python train.py --num_hidden_layers=9 --hidden_size=128 --n_experts=32 --experts_per_token=2 --d_expert=64 --d_shared_expert=128 --hidden_act="tanh_gelu" --moe_layers=[0, 1, 2, 3, 4, 5, 6, 7, 8] --router_score="softmax" --normalize_top_k=false --routed_scale=4.0 --balance_loss=0.003 --balance_bias=false --shared_expert_gate=true --init_std_router=0.00712 --lr_router=0.0026 --num_attention_heads=2 --num_key_value_heads=2 --head_dim=64 --vocab_size=4096 --norm="layernorm" --norm_place="pre" --norm_eps=1e-05 --positions="learned" --qk_norm=true --attn_scale=0.135 --tie_word_embeddings=true --parallel_block=false --init="normal" --init_std_qkv=0.0457 --init_std_o=0.0567 --init_std_up=0.0654 --init_std_down=0.0654 --optimizer="muon_hyperball" --learning_rate=0.0108 --lr_mult_qkv=0.5 --lr_mult_up=0.734 --beta1=0.95 --lr_head=0.00619 --warmup_steps=66 --schedule="wsd" --decay_fraction=1.0 --decay_shape="linear" --final_lr_fraction=0.0 --batch_tokens=65536 --max_seq_len=512 --doc_mask=true --train_tokens=356300000 --max_steps=5437 --dataset="wikipedia_en"
Below are experts of layer 4 (counted from 0) of a mixture-of-experts language model. Rows are named router (the router's row for the expert), up (a neuron's input weights, with its number) and show model dimensions 0-127. Each number is 128 + 32 x the weight over its row's rms, rounded and kept within 0 to 255.
After each expert's rows: a language model's description of what the expert responds to. This comes from a sample of Wikipedia text that the model never trained on.

# expert 0
router [153 103 121 111 155  85 131 118 116 121 164 103 191  64 161 106 118 100 195 155  86 173 155 110 110 129 120 138 122 204  99 113 151 137  89 155 189  65 108 109 107 111 154  51 165 120 100 111 153 148 180 117 129 116 148 114 118 173 104 106 132 102 140  95 163 129 182 136  89 130 128  94 159 182 107 131  94  82 163 203 142 145 140 100 133 152 139 139 125 105 123  86  49 143 177 153 114  77 154 156 190 116 143  91 150 103  85 112  89 140 161 146 127 132 108  74 117 117 149 111 208 153  88 124 141 102 124 148]
up0 [139 114 115 145 107 124 121 124  79 122 181 136 154 166 127 182 128  94  80 116 165 138 151 151 111 167 110  91 140  94 165 176 103  77 163 112 103 191 133 111 127 137 164 165 159 165 170 119 107 124 118  75  81 142 139 183 122 140 188  56 117  76 140  58 176 182 144 160 101  71 121 122 128  61 169 101 130 120  98 202 132 115  99  65 111 139 127  93 104 194  65 142 109  99 137 131  94 159  60 145 124 130 121 172 142 125 130 135 143  98 118 116 152  75 102 106 171 142 112 154 122 152 137 138 104 158 158 142]
up1 [108  50 112 123 103 127 173 129  98 116 155 212 187 130 141 119 103 137 198  97  99 106 106 147 128  95  84 131  69 119 127 134 153 141 204  90 119  80 135 148 132 171 123  99 119 158 118 124 155 172 165 183 128 116 109  78 145 154 128 140 160  89  94 159 127 126 172 204 170 103  93 125 155 118 153 100 136 146  99  55 185 105 131 179 153  89 171 119 112 153 144 153 134  95 179 132 119 158 186  73 114 123  91 125  78 122  53  94 139 143 128  96 136 124 110 105 147 114 140 142  87 120 152 132 133 113 179 105]
Mid-word verb stems. Middle pieces of Latinate words after prefixes like ex, re, pro, such as ex-pen-se, pro-du-ce, neg-ot-iated, ob-serv-ance.

# expert 24
router [139 124 147  79 116 177  63 102  78  99 100 111 122 133 111  89 148  54  91 160 119  64 103 134  56 175 148  85 141  93  93 161 112 154 151 116 101 173 155 145  98 176 140 149 134 122 119 115 163 151  56 105 102 180 143 103 143 132 126 102 148 123 163 138 171 116 103 204 146 125 132 104 106 151 105 137 169 169 108  74  97 103 143 120 162 156  98 146 102  77 129 101 106  78 150 122 129 223 154 108 117 181 124 160 116 169 191 155 116 131  98 172 159 133 136 146 120 193 139 136 107 156 130 124  90 146 142  98]
up0 [122 113 160  63 139 138  94  67 113  98 115 118 141 106 140 144  78 153 140  74 107 108 101 124 146 134 107  55 134 137  96 188 129 114 143 113 112 160  95 132  93 117  86 159 169 180  63  93 140 104 109 124 129 113 144 147 189 106 159 123 116 152 133 134  97 126 168 167 177  78 158 118 124 165 107 142 146 130 101  47 156  91 135 140 171 129 190 103  69 161 129 103 140 132 132 160 135 138 137 133 102 102 116 144  93 206 114 203 195 101 143  90 171 125 146 102 147  96 115 171 162 140 182 139 113 177 165  74]
up1 [ 83 209 126 125 137  59 164 137 116 112  86 129 102 101 142 116 115  72 136 152 198 171  79  66  87 163 107 126 169 111 120 159 133 150 118  96 160 165 185 139 177  88 117 124  87 127 138 163 131 197 141 149 112 111 129 155 120 107 165 117 139 141 111 141  89 125 144 112 144 191  95  72 115 153 124 180 144 150  81  98 161 101  83 133 154 113 151 157 163 114 113  44 131 109 105  87 136 132 105 163  57 175 169 169 115  89 132 121 149 115  76 118 139 111 144 138 134  99  93 124 168 107 102 189 127 131 180 135]
Capitalized name initials. Single capital letters or opening pieces starting proper names, especially surnames after given names, such as B-ernard, K-emp, P-akistan.

# expert 2
router [132 160 161 123 137 122  88 164 195 133 165  48 131 119 169 154 133 181 126  42 184 126 138 130 130 199 139 143 119 184 109 173 173 120  97 123 101  77 120 154 146 127 101 182  93 130 134 134 122  75  98 135 151 145 109 127  99 146 113 114 131 119  81 140  88 121 168  76 166 152 169 135  98 177 120  95 122 129 135 193 143 170 124  81 148 172 113  88  87 165 162  77  75 116  87 104  94  79 145 154  83  99 181 111 132  84 121 160 137  87  77 113 161  98 144  91  92 142 139 113 154 146 108 123 151 142 130 148]
up0 [118  95 156 126  97  83 164 136 129 149 153 139 124 109 144  89 147  76 123 119  84 152 160 132  95 107 106  34 172 133 133 149 117 158 115 185 190 187 111 114 102 149  98 194 101 206 113 115 126 138 132 110  98 109 146 102 133 126 153  73 158 140 166 140  76 210 148 155 104 119 168 119 116 120 110  95 112 100 130 168 149 117 131 123 150  84 100 123 130  57 132 145 133 130  96 138 111  87 101 145  84 181 106 141 144  92 198  98 115 149 111 139 157 110 169  47 121 136 168 135 178 178  98 164 108  88 150 166]
up1 [143 156 108 144 134 159  94 157  88 146 114  55 107 160 115 143 154 164 153 182 184 175 143 107 165  58 100  99 193 113 111  80 187 167 121 129 120 117 127 117  79 159 173 168 183  81  69 124  99 223 128 115  96 148 155 127 120 168 122  98 112 127 116 182  93  64 170 146 156 144 155 153 154 144 130 105  97 149 106 110 132  99 128 158 154 175 101 125  72 132 107 117 121  93  92 147 141 134 139 100 144 115 114 136 132 110 110 116 167  66  71 147  62  89 131 140  67 141  81 142 132 160 134 146 125 120 146 108]
Section and table headings. Nouns heading sections, table columns or infobox fields in biographies and media articles, such as Season, Release history, Awards, tracks.

# expert 5
router [184 171 120 123 114 125 120  77 111 130 169 135 143 129 111 121  57 110 192  99 120  71 137 121  75 134  87  72 120  70 105  97 117  72 146 152 172 174 158 159 134 180 159 172 165  74 131  98  82 134 129 152  94  80 123 145  94  84 129 128 131 167 110  73 145 182 112 123 135 124 160 134 141 134  90 158 118 119 149 131 140 111 109 142  94 165 117 109 154  70  76 165 144 183 151 185  67 114  93  65 127 125 157 164 170 129 187 178 127 142 136 169 134 137 176 181 139  97  99 131 126 110 106 152 126  91 116 156]
up0 [125 125  83 133  53 129 140 112  99 142  93 134 187  91 112 147 100 107 149 131  89 145  88 131 115 132 178 140 122  98 152 153 142 149  72 128 169 105 158 160 177 171 131 117 131 132 137 126 146 179 207  69 175 146  84 108 133  93 168 133 103 158  57 121  88 150 109 183  99 179 114 174 136 129 129 154 118 116  79 135 103 131 137  77  84 127 169  82 112 114  93 131 169 113 139 159 105 164 104  98 126  70 173 171  94 150 154 168 143 100 140 123  97 129  44 132 111 170  79 166  94 109 174 183 103 105 126 139]
up1 [ 72 118 124 220 182  82 158 119 115  84 157 169 131 154 151 155 160 117 100  95 134 154  81 137 152 110  86 110 128 158 202 101  91 172 112  89 107  99 180  74 165 130 114 127 145 132  63 134 147 136 148 140 139 106 116 143 122 122 135 120 171  74 109 119 120 153 139 152 117 133 133 132 113  73 144 146 143 113  43  67  85  89 166 148 137  92 127 122 104 139 122 140 150 162 150 117  52 145 101 114 109 157 120 133 147 127 178 109  77 203  95 185  93 138 122 147 119 112 145 112 150 146 192  75 119 133 149 188]
Word-final consonant pieces. Short word-ending pieces like th, nd, ad, st, often in foreign names and ordinals, such as 15th, Universidad, Middle-earth.

# expert 1
router [150 137 111 121 126  58 160  87  75 193 101 180 112 128 179 109 117 118 106 112 111 115 122 172 148 151 156 164 138  78 101  92 127  68 151 166 140 197 165  74 140  43 195  97 163  89 161  94 135 163 142 158 117  55 172  75 168 120 103 130 106 165 121 152 156 138  83 163 158 170 129 114 154 177 111 173 106 152 132 120  77 159 126 109 131 116 127 145 114 104 153 165 183  59  95 122  74 134 113  95 123 110 115  98 130 150 121 127 125 153  64 142 171 119 149 160 130  96 113 128 133 114 158 115 159 133 124 148]
up0 [112 160  60 182 123  93 146  83  97 123 175 187  91 154 143 147  76 180 158 122 125 110 118  81 173 145 109 147 132 100 148  87 123 165 205 107 126  97 141  99 138 105 128 144 153 134 107 102 134 156 150 129 200 119 148 101 135 131  96 122 113 100 168 105 141 158 174 146 145 166 117  78 157 117 165  46 112 175 123 190  78 100 140  93  59 160 165  80 154 129  88 119 109  94 164 191 120 165 157 164 129 117  79 173 100 132  89  93 102 139 115 121 191  83 147 127 121 156 107 127  96 132 165 118 120 143 116 139]
up1 [149 149 149 152 143 124 155  91 129 111  51 132 114 138 195 109 111 143 174  89 127 112 136 111 116 161 132 152  83 148 155 133  35 113  95 106 173 144 122 113 140 149 132 107 192  96 103 141 148  57 117 171 113 125 178 115 141 117 142 194 154 136 174 136 161 144  96 159  77 174 162  75 148 157 192  92  79 156 110  71 166 128 132 120 128 146 151 115 114 145 127  78 130 150 144  88 103 112 105 112  67 160  96 174  83 126 126  76 117 149 141 135 149 150  95 163 145  56 122 182 128 134 116  58 123 145 103  89]
Mid-word consonant fragments. Short letter or syllable pieces inside longer words, often technical terms or units, such as mole-c-ular, r-p-m, sq ft, qu-est-ions.

# expert 21
router [144  86 171  92  95 127 119 124 126 107  60 179 115 142 118  97  75 113 106 156 110  80 145 128  77 199 150 154 121  90  96 171  80 175 188  90 128 128 154 121  87 135 117 120  96 111 159 112 102 154  83  91 145 154 105 104 122 121 163 128 118 114 187  92 178 114 112 137 138 140 134 136 113 165 116 177 147 190 157 171 117 160 101 115 104 113 112 110 166  86 145 218 147 115 146 122 147 130 105 158 127 190 107  93 157 109  76 137  74 144 119 132  74 168 166 178  60 159 173 169 144 108 148 122 159 155  83 120]
up17 [ 93 163 125 131 153 159 143 162 118  80 119 101 102 146 161 107  86 127 129  96 153 143 119 150 110 131 163 113 124 104 134  64  77  70 138 136 144  92 106  73 133  85 107  30 134 125 104 140 137 136 199 177 145 124 152 148 151 191 118 108 168 106 145 135 117 137  74 125  85 193 161  92 128 179 131 127 175 216 162 145 197 116 156 131 127 100 107 116 153 159 124  87 130 134 152 115 115  64 138 153 165 175 154  97 142  77 168 131 167 150 123  58 117 114 145 147 105 132  79 112 110 143 128 137 130  94 142  61]
up18 [122 149 121 165  86 131  68 117  94 141 113 115 194 122 146 104 150  73 104 158 169 128 162 108 140 123 197 144 134 169 101  90 168 159 132 142 148  57 125 144  98 187 120  77 115 172 106 136  91 119 134 102 154 155 135  76 122 123 145 108 141 101 132 141 146 126 132 200 105 121 132 105 140  71 131  84 130 120 157  67  87  95 113 214 126 145 176 158 169 168  74 116 105 132 112 118  98 150 102 153 189 132 154 128 138 142  79 124 151 122 148 141 145  70  74 152 127 140  69 135 183 166  95 114  95  64 121 178]
Coordinating conjunctions. The words and, or, & and list commas joining items, also empty table cells, in lists like black, white and yellow.

# expert 22
router [108 133 157 178 128 139 154 140 139 169 142 123 155 127 180 177 160  95 150 127 119  97 123 153 207 157 107 171  62 126 103 125 137  89 162 108 109  61 122 116 125 124 165  84  70 103 110 121 139  95 162 190 157 130 108 141 118 124 163 133 146  98  44 155 141 112 111 170 168 120 146 167 141  65  87 112  72 103  67 137 173  76 113 130 157 129 144 147 142 222 122 158  94 188 105 125 123 143 122 116 157 105  47 111  59 150 111 155 126  87 119 148 133 118 139 123 171 107 119 131 117 125 158  91 147 150  85 116]
up0 [ 68 159 134 135 121 101 152  85  80 113 100 153 117 145 125 157 101 127 156 203 157 124 112  75 158 127 122 158 152 165 185 143 195 128 129 155 137 152 111 129 138 164 150 148 149 183 188  99 135 175 140 136  94 138 139  54 115 133 104 180 143 138  96  86 149 156 100 136  93 139  82 116 150 120 169 140 161  68 101  96  91 159 124  91  74 124 149  69 141  82 117 165  81 106  89 140  85 196 103 149 119 141 165 176 141 177  97 117 150 118 118 119  89  92  57 174 105 120 147 112 125 146 150  95  88  80 162 143]
up1 [110 151 153  98 134 114 104 169  64 123  85 158 142 142  79 124 153 121 130  87 190 162  59 115 125 104 124 112 137 104 163 156 157 117  81 136 132  66  36 118 151  73 138 123  69 119 155 106 122 117 115 168 153 103 184 167 121 139 117 117 201  69 143 195 142 204 134 162 167 170 157  90 106 137 139 114 165 194 105 109 122 141 138 181 128 114 122 156 181 110 100 111 140 146  75 107 172 123 146 119 113 139 100 108  95 123 112  99 131 184 153 136 127  86 115 120 122 187 113  94  98  95 175 129 126  99 114 128]
Word remainders after initials. The rest of a word following its capital or first letter, especially -ing, such as S-inger, S-ingh, S-uch, D-ue, h-air.

# expert 28
router [161 109  95 136 105 108 154 130 118  88 142 117 150 145  72 116 147 146  42  86  97 134 127 119 195 103 125 100 186 108  85  63  99  97 130 161  83 143 131  86 174 176 154 169 126 126 140 143  80  89 130 150  97 114 135 166 130 117 210 171  71 141 174 145 160 112 142 138 164  92  91 155 111 107 177 121 122 168 106 140 170 111 138 148 131  88 144  59  89 123 129  69 143 139 108 180 127 102 144 173 163 102 136 136 178 127 115 136 119 122 125 137 126 159 165 176 161 118 129 141  86 101  71 176  86 144 111  57]
up0 [ 73 148 143  77 137 109 170 193 146 109 155 153  90  93 100 187  86 113  69 144 114 171  69 146 156 106 127  88 144  65 140 118 149 119 106 129 146 114 138 131 157 129 186 231 142 163 122 143 105 103 160 102 133 200 180 101 147 133 144 102 144 154 149 153 168 151 159 112  96 135 166 167 116 132 169  55 108 158 173 138 114 119 111 109 127 135 112 149  95 150 112 121 120 120 186 163 140 135  70 110 104 161 108 115  86 110 120  96 150 110 110 113 125  93 163 110 102 178 126 102 127  58 118 148  80  77  76  97]
up1 [127 164 153 154  97 112 127 105 153 117 126  99 131  83 100 160 181 114 169 163 173 100 115 144 138  76  71  96 139 122 168 130 111  85 157 173 160 117 127  83 200 183 126 169 188 121 135 151 145 157 116 139 132 135 129  83 170  88 108 104 126 172 101  94 111 180 168 122 177 152 132 125 114 124 119 129 104 127 184 215 126 122  96 116 153  81 106 126  95  84 113 152  91  88  86  97 129 111 137 159  98 158  83 104  92 179 159 130 130 130 112  52 121  31 171  90 156 110 152 139 136 182 138 152 134 117 140 100]
Determiners and possessives. The words the, The, his, its, their and possessive 's, often starting a sentence or following a preposition, such as "the film's".

# expert 20
router [100 113 179  80 139 141  56 139 132 142 130  66 129 114 151  68 152 130 111 158  94 113 136 160  91 150 122  95 121 116 115 132  95 108 151 131 120 169 153 110 122 145 175  85 152 100  89  60 120 186  74  94 102 156 122 150 155 181 189 119  82  93 118 162 153 113  96 196 153 108 184 154 144 140 119 178 151 179 135  30 126  97 138 130 111 179 118 120 102  95 164 145 130 116 137 110 109 174 173  98 109 117 114  93 129 174 151 124 114 101 111 158 146 121  56 208 153 142 121 146 108 125 180 103 134 127 127  90]
up0 [118 172  57 165 152 155 122 156 168 146  90 108 161 114 163  93 122 171 118 140 129 151  89 156 122 105 129 135 129 143 140  69 165 117 173 125 163  99 108 119 161 144 134 103 152 159 112 162 117  99 166 133 130 158 138 142 108 102 108 144  84 132  79 126 178 127 160 165  60 173  51 146 122 104 167  89 112 104 156  87 106 179 108 176  42 124 172 151 123 122  74  64  83 182 164  74 131 125 166 106 117  91 110 148 142 131 194  80 124 135 199 112 107 125 181 112 132 112 122 122 160 158  78 105 155 124 140 114]
up1 [115 124 146 115  86  98 147 120 149 128 122 100 137  81 137 127 128 104 115 147 136 134  65 164 121 164 157 106 149 161 186  96 127  84  63 101 106 164 108  89 116 110 137 103  77 121 148 125 114 163 135  99  76 143 107 109 134 163 132 127 151 186 103 104 128 146  90 133 174 161 177 106 205 136 169 121 193 116 106 103 155 170 120  88  55 111 165 178  79  96  74  95 148  84 140 156 117 106  61 134 149 103 188 114 165 132 142  94 137 128 154 163 111 170 191 108 181 171 184 113  84 123 119 157 149 126 121  69]
First names' opening pieces. Space-led opening pieces of personal first names and surnames in credits and tables, such as John, Mark, Rob-in, Mc-Dowell.

# expert 31
router [119 141  56 151 137 147 133 119 140 101 107 209 184 143 142 121 128 155 205 118  86 139 122 103 127 119 134 158 151 177 168  90 143 149  90 140 160  96 162  68 132 180 139 137 148 140 101 132 119 152 101 162 186 159  97  69  66 126 125  95 114 139 104  52 149 103 136 186 122 119 161 161 128 142 121 111 106  83 173 173 128  76  92 112 114  66 123 138 107 191  84 144 109 102 141 179 114 102 100 176 115  60  81 177 179 143 123 153 159 127 170  94 125 100 152 130 151  95 143 122  97  94 110 117  99 137 122 143]
up0 [ 86 162  88 175  97 131 126 174 143 129  90 166  85 146 108 170 134 110  98 138 113 151 118 130 181 192 111 140 248 125 127 152  99 136 158 112 166 153  99  84 124 111  68  99 103 137 126 124 151  84 102 108 185 126 104 108 123 174  96 134  81 145 118 137 121  99 123 100  82  85 121  92 124 120 181 109 128 129  85 130 120 132 125 108  88 135 163 180 106 143 169 136 163  77 148 127  88 167 187 147  86 159 155 160 163 185 120 104 178 106 130 123  84  65 138 145 144 103  87 137 121 154 130 142  50 180 136 134]
up1 [151  92 113 168 154 125 169 146  91 137  93  98 109 141 124 173 111 121  94  96 167 177 111 122 140 115 123 131  68 138 202 198 118 152 120  89 192 134 102  91 127  96 112 113 101  79 150 182 128  87 134  85 127 146 114 174 114  90 136 125  92 167  40 125 133  90  95 127 116  87 120 144 121 108 111 154 134  99 105 125 185 109 194 111 136 126 136 166 104 132 123 170 203 138 157 119 121 177 109 135  58 144 130 107 128 133 158  93  78 132 122 184  87 123 139 150 199 143  96 133 169 156 174 129 167  69  87 129]
Adjective-forming suffixes. Word-final pieces of adjectives and nouns like -ic, -ient, -ical, -able, -ult, such as anc-ient, subtrop-ical, diff-ic-ulties.

# expert 26
router [ 96 149 111 108 147 124 105 111 193 193 190 165 163 176 158 120 122 125 154 147 125 187 108 138  96  95 128 166 123 190 107 136 119  75  80 114 106 112 113 100  97 118 152 154 123  92  83  75 169  79 141 174 151 120  99 119 157 107 122 155 114  80  84 146 105 122 109  57 134 193 180 117 172 101  91 150 164 124 196 133 107 159 100 119  55  96 152 129 165 177  85 160  94 154 142 119 161  84  99 117 160 113 166 114 131 157 147 123 175 157 153 166 125 144  82  89 139 101 148 102 114 123  95  84  92 148 141 138]
up0 [ 87 157 182 160 151 167  97 111 117 126 139 128 143 113 165 189 128 109 139 187  83 164  64 114 164  83  86 148  99 117 105 148 203  90 149 101 125 110 151 103 196  91 121 106 152 146 131 102 107 158 139 108 159  86 124 120 149 107 111 137  86 189  83 147 138 159 104 122 131 154 165 174  88 112 117 101 130 149 131  97 126 145  89 154  98  89 189 110  95  50 140 125 125 111  94 117 127  38 138 123 202 159 130 155 149 165 115 166 149 187 115 118 101 100 139 118  94 142 123 192 134 167 122  65 122 101 141 139]
up1 [148 146 132  87  57  61 133 148 135 134 180 190 126 117 133  98  88 154 136 166 160 167  90 158 160 133 144  81  81 157 115 104 105 167 169 166 151  74 175 147 131 117  80 111  89 147 121  89 180 127  97 121 127  81 125 148 118 112 116 139 134  83 162  83 122 164 136 168  79  80  92  88  97 145 110  87 158 112  94 113 109 200 164 146  79 128 187 153 139 154 111 143 109 123 120 108 162 146  84  78  92 163 109 119 143 116  99 171  76  91 144 150 141 194 147 148 119 149 163 175 149 153 160 189  94 121 119 112]
Plural and noun suffixes. Word-ending noun suffixes after a stem, mostly plurals and abstract endings, such as responsib-ilities, minist-ries, Ind-ians, Stud-ents.

# expert 15
router [142 201 122  87 133 176  95  87 118 107 106 151 188 155 117 100 181  88  82 140  86 113 101 154  97 103 137 127 121  80 140 102 116 124 147  98 149 151 109 152 140 185 112 133 175  92  77 101 166  91 112 134 129 166 121 116 196  75 191 134  97 146 136  47 139 126 122 144 144 141 136 110 107 171 122 110  88  92 196  82 103 187  79 171 176 133 114 125 131 148  98 162 141 129 162  86 125 114 114  74 108 101 145 171 153 153 190 141 105 144 150 117 159  86 182 146 173 104 148 117 150 151  71 140 137 133 176 114]
up17 [119 183  75 173  98 167 172  97 134  79  66 142 162 130  90 116 127 128 121  82  73 135 137 188 172 115 124  98  93 104 135 127 115 218  84  86 146 139 137 122 152 134 131 192 119 131 117 135 140 106 115 136 150 163 158 113 157  83 173 133 129 146  86 146 123 126 101  88 139 172 155 120 138 110 160 116  97  49 145 124 162 140 167  88 133 127 148 153 159  65 118 132 113 135 122 126 108  80 147 158  83 133 151  89 169 126 136 127 168 191 119  91 109 132 108 148 123 101  83 176  78 192  78 192 117  75 118 172]
up18 [153  88 128 132  80 114 167 148  74 131  95 219 149 157 127 156 142  83 206 176  90 107 120 141 132 146 114  88 180  66 171 117  92  77 140 156 141 108 168 102  95 131  79 120 157 146 129 176 192 122 109 108 126  86 127  97 126 184  86 141 134 136  93 172 152 148 127 136 125 134 148 164 123 143 162 111 124 148 119 203  90 104 120  91  97 101 212 113 147 108 121 109 161 102 109 124 105 133 121 110  88 147 140 161 100 141 183 107 117 140 160 113 104  84  38 100 153 165 116 150 145 136 172 161 100 125 109 156]
Place names, nationalities. Places and their endings in locations and nationality words, such as Mich-igan, Pennsylvan-ia, Norweg-ian, United States, New York, -ville.

# expert 19
router [115  88 140 154 139 197 124 115 156 209 100 148  43 123 149 131 166 117 134 134 119 116  76  91 165 119 138  88 103 167 185 117 147 118  59 157 129 102 135  82 156 192  84 132 173 138 151 144 117 125 150  99  57 121 130  98 147 110  79 123 167 128 131 158 141 120 176 114 138 144 100 127 184 133 156  75 137  96  93 140  88 139  97  69 129 121 127  75 204 141 171 135 112 105 122 102 150 143 137 142 141 132 123  39 164 128 162 113 110 115 105 112 199  79 112 158 147 161 155  81 134 121 124 117 165 151  93 139]
up0 [114 144  90 122 100 119 123  91 130 166 104 131  62 153 154 161 133 181 139   6 175 184 122  92 112 172 120 140 120 109 174 135  87 141  87 131 141 172 163 111 167  69 133 188 129 131 153 179 174 106 113 145 144 121 158  85 152 117 100 136 113 156 107 139 156 175 146 146 138 165 148 109 109 106 140 119 172 136 136 117 165 129 118 142  70  84 133 155 106  97 116  74 163  68 108 111 119  73 103 112 140 117  98  65 126 118 182 142 113 104 111 193 123 150 144  85 163 117 155 114  73 126 192  97 149 104  88 145]
up1 [133  94 101 224 152 134  77 132 120 127 109 108 121 158 127 114 102 102  84 144 108  82  98 114 197 160 144 186  55 144  90 162 111 102 160 147 150 142 110 118 115 101 138 163 123 172  93 173 107  73 136 102  87 117 174  66 120 119 129 146 113 212 133 125 128 118 103 120 110 151  91 101 108 141 146 120 116 140 152  94 128 117 162 105  74 189 138 127 164 124 128 196  96 153 149 173  94 130 136 153 140  86 146 198 141 118 101 132  80 109 148 137 164 164 129 218 127 124 148 126 136  56 103 152 110  80 154 133]
Infobox field labels. Dash-led field names and their colons in infoboxes and taxoboxes, such as Kingdom:, Country:, Coordinates:, Born:, Genre:.

# expert 8
router [127 116 186 136  82 148 125 123 125 166 168  74 126 100  96 123 141  74 102 174  92 130 155 107 131 112 133 194  86  82 130 128 139 154 108  83 107  99 160  83 128  81 133 152 141 119 171 168  75 172  96 124 192 171 116 137 111 206 114 161 136 114 142 173 103 104 120 154 108  93  85 180  48 129  97 156 149 139  86  90 140 146 136 101 116 151  82 142 147 120 168 161 123 186  96 172 110 109 108 131 139 128 127 126  88 153 171 162  65 100 158 129 186 127  94 170 145 127 155 116 102  73 142 173  99 139 175 165]
up0 [156 194 185 167  82 117 107 152 155  92 122 118 119 115 177 117 155  83 116 147 193 154  86 105 164 151 136 117 132 169 119 105 123 119  98 149 141 161 142 180  98 139 123 133  74 139 156 177 109 111 119 124 146 129  40 100 111 184  68 143 150  94 178 121 101 133 142 167 147 113 105 166  86 149  98 139 140  92 148 142 176 110 139 123  96  98 116 116 143 142 128  54  92 143  74 104 124  69  81 169 148 133 188 114 136  55 156 146 144  79 170 163 124 119 163 147 135 172 149 150 119 145  72 169 166  86  99 109]
up1 [160 112 100 102 146  99 116 116  97 114 121 130 113 170 153 130 125 139 101 126 132 176 138 131  78 120 119 117 114 129 128 148 153 128 174 151 144 101 105 141 148 144  81 159  50 132 114 127 141  33 107  53 199  56 178 112 126  86 131 126 168  40 154 143 156 156 176 127 102 163 113 144  88 130 151  82 118 154 162 114 128 132 136 108 151 160 138 145  91 128  33 172 128  84 122 121 135  81 130 189 167 159 125 115  99 145 103 127 166 206 108 128 131 167 195 119 128 115 144  98  85 166 161 110 148 114 145 144]
Line-initial capital letters. Single capital letters starting a line, heading or abbreviation, often in codes and tables, such as RDU, KOR, MPC.

# expert 18
router [120 139 150  84 150 147 135 168 150  98 116 114  84 133  66 157 116 175  68 113 160 101 117  86 160 167 149  75 152 114 124 101 101 176 187 136 112 187  91 126 124 180 140 171  93 139 159 171  68  71  98 116 123 172 136  66 126 168 169 137 102 104 116 112 146  59 132 164 185  89  79 124  93 119 169 115  94 143 104  95 152 145 171 135 105 101 146 120 153 146 154 141 108 153 119 165 157 139 106 141 127 149 138 137 172 201 165 171 141 138 106  54  95 101 161 137 102 197 151 122 110 147  73 129 143 136 102 106]
up0 [164 138 103 167  87  98 102 155 115 102 123 160 202 124 177 153 156  73 134 122 143 123 117 118 130 108 160 127 157 139 129 145 172 144 111 131 158 114 210 131 117 136 115  99  74 115 149 131  65 157 119 157 100 118 145 136 195 118 109  85 214 120 158 123 129 141 108 125 101 134  87 135 126 138 191  90  58  73 181 174 101 181 124 140  81 135 145 162  89 178 159 109 120  86 118  87  90 143  78 125  67 188 135 151 136  63 161 101 106 141 121 142 173 166  85 128 168  91  92 153 130 127 101 114 132 124 139 109]
up1 [ 93 123 141  76 138 124 110  79  89 197 123 105 145 134 115 124 107 114 120 186 145 125 135 176 179 166 149 135 154 127 138 139 130 153 143 113 124 100   6 123 109 181 171 122 117 190 158 135 114 101 110  88 121 120 143 137 104 147  82 123 100 156  63 158 111 178  96 146 197 109 153 130 151  48 109 114 160 176 121  48  98 102 163 124 154 133 161  89 122 135 100 135 142  97 141 159 117 100 167 140 155 130 140 106 148 139  82 156 170 155 149 117  94 111 136  97 126 217 124 114  73 143 120  74 164 125 130 133]
Prepositions and articles. Function words like of, to, in, for, from, at, and the after nouns in running prose, such as means of, return to.

# expert 14
router [104 149 159 126 159 170 148 157 113 180 149 147 104 103 108 164 163 173 118  68 185 166 199 102 157  96  63 187  77 133 132 143 140  89 103  97  94  78 139 141  73  89 144 135 177 135  47 151 108 135 123 146 168 139  77 164 127 134  73 118 106 139  90 155 136  92 140 138  37  93 102 116 117 140 132 155 131 119 172 123 139  97 184 144 123  63  97 155 112 142 118 131 133 127 111 116  86 127 130  98 130 141  94 123  66 143 130  83  92 171 135 136 125 150 123 132 175  94 134 135 167 174 136 115 184  74 130 161]
up0 [106 115 109 143  89 110 114 111 153  73 188 111 130 143 107 179 120  64 130 129 132 131 149 153 176 119 149  77 143 121 122 106 149 149 137 146 134 117 111 165 155 129 137 103 156 150 136 147 145  83 160 121  62  90 159 150  92  81  53  98 107  60 107 158 177 174 122 133 187  78  64 115 183  87 115 107 139 169 156 119 170 143 111 140 142 135 133 210 155 177 112 166 101 129 106 117 109 168 120 123 170  64 105 124 134 121 112 141 173 144 101 150 115  94 211 117  47 132 118 122 124 118 130 130  93 160  67 138]
up1 [118 116 162 137 116 138 148 135 173 143 130  98 102 157 173  87 104  67 146 192 120 142  89 108 104  93 124  92 131  86 127 142 119 159 131 148 169  83 163 140 124  65 153  87 112 212 109 113 125 125 107 146 116 153 122 131 122 139 143 126 146 134 125 118 159 100 165 112 154 106 143 117  55 135 164  48  93 118 123 159 141 137 126 142 131 123 181 147 111 114 132 202  91 168 156  76 186 154  98 137 146 154  45 193  93 100 194 112 162  44 123 166  74 143  64 163 154 154 123 122 124 117 131 154 127 132 106 154]
Middle pieces of common words. Vowel-led pieces after an initial consonant in ordinary English words, such as f-leet, f-uselage, w-ake, f-ight.

# expert 3
router [141 141 117  95 169 119  66 109  92  73 126 101 107 154 216 145 123  82 135 165 126 140 169  98 135 114 124 104 109 151  87 144 186 107 152 116 170 147 132 150 105  63 150 117 181 179 193 110 141 116 100 134 161 131 160 142  93 154  90  77  95 110 128 136 181 185 145 120 135  78 124 150  62 122  87 106 124  88 155  87 131 160 155 191 143 133 121 145 179  77 113 167 137 107 125 141  94 121 142  64 120 157 123  74 117 150  96 148 146 160  88 142 107 162  65 149 120 136  71 124 170 105 154 109 153  83 129 174]
up0 [139  91 117 109  84 160 117 146 117  61 107 184  99 134 114 171 154 101 111 166 105 111 136 124 201 151 109 174 135 122 175 173  97 127 165 178 110 134 103 134 108 122 112 170 153  93 194  94 153 151 159 107 123 162 121  57 111  57 195 144 122 172 117 129 158 106 142 196  68 126 159 129 163 142 175 123 136  82 113 122 160 149 115 106 125  81 152 146 172 147 121 125 110  74 127  94  56 154 101 138 114 105 112 154 117 147  60 136 180  84  75 113 141 101 105 122 145 134 137 168 102 194 147 112  85 118 136 136]
up1 [108 143 115 107  84  90 143 115 147  68 132 147 104 118 167 144  59  78  93 147 102 165 114  70 186  88 121  94 155 119 150 137 130  72 207 166 182 166 100 122 119 109 152 131 167 177 152 157 112 177  97 152  98 138  93 123  85 159 131 130 120 147 121 129 119 144 168  90 143 154  85 122 106  82 189 145 161 104 117 100 152 157 103 112  98 131 187 148 138 117 130 165 114 151 151 112 125  44  82 161 139 196 155 139 131  68 154 109 103 145  82 118 110 125 114 126 137  84 139 175 174 137 172 149 108 162  63 103]
Name inner syllables. Short vowel-consonant pieces early in names after a capital letter, such as L-im, S-om-alia, Rajee-v, R-ev-iew, D-eb-ut.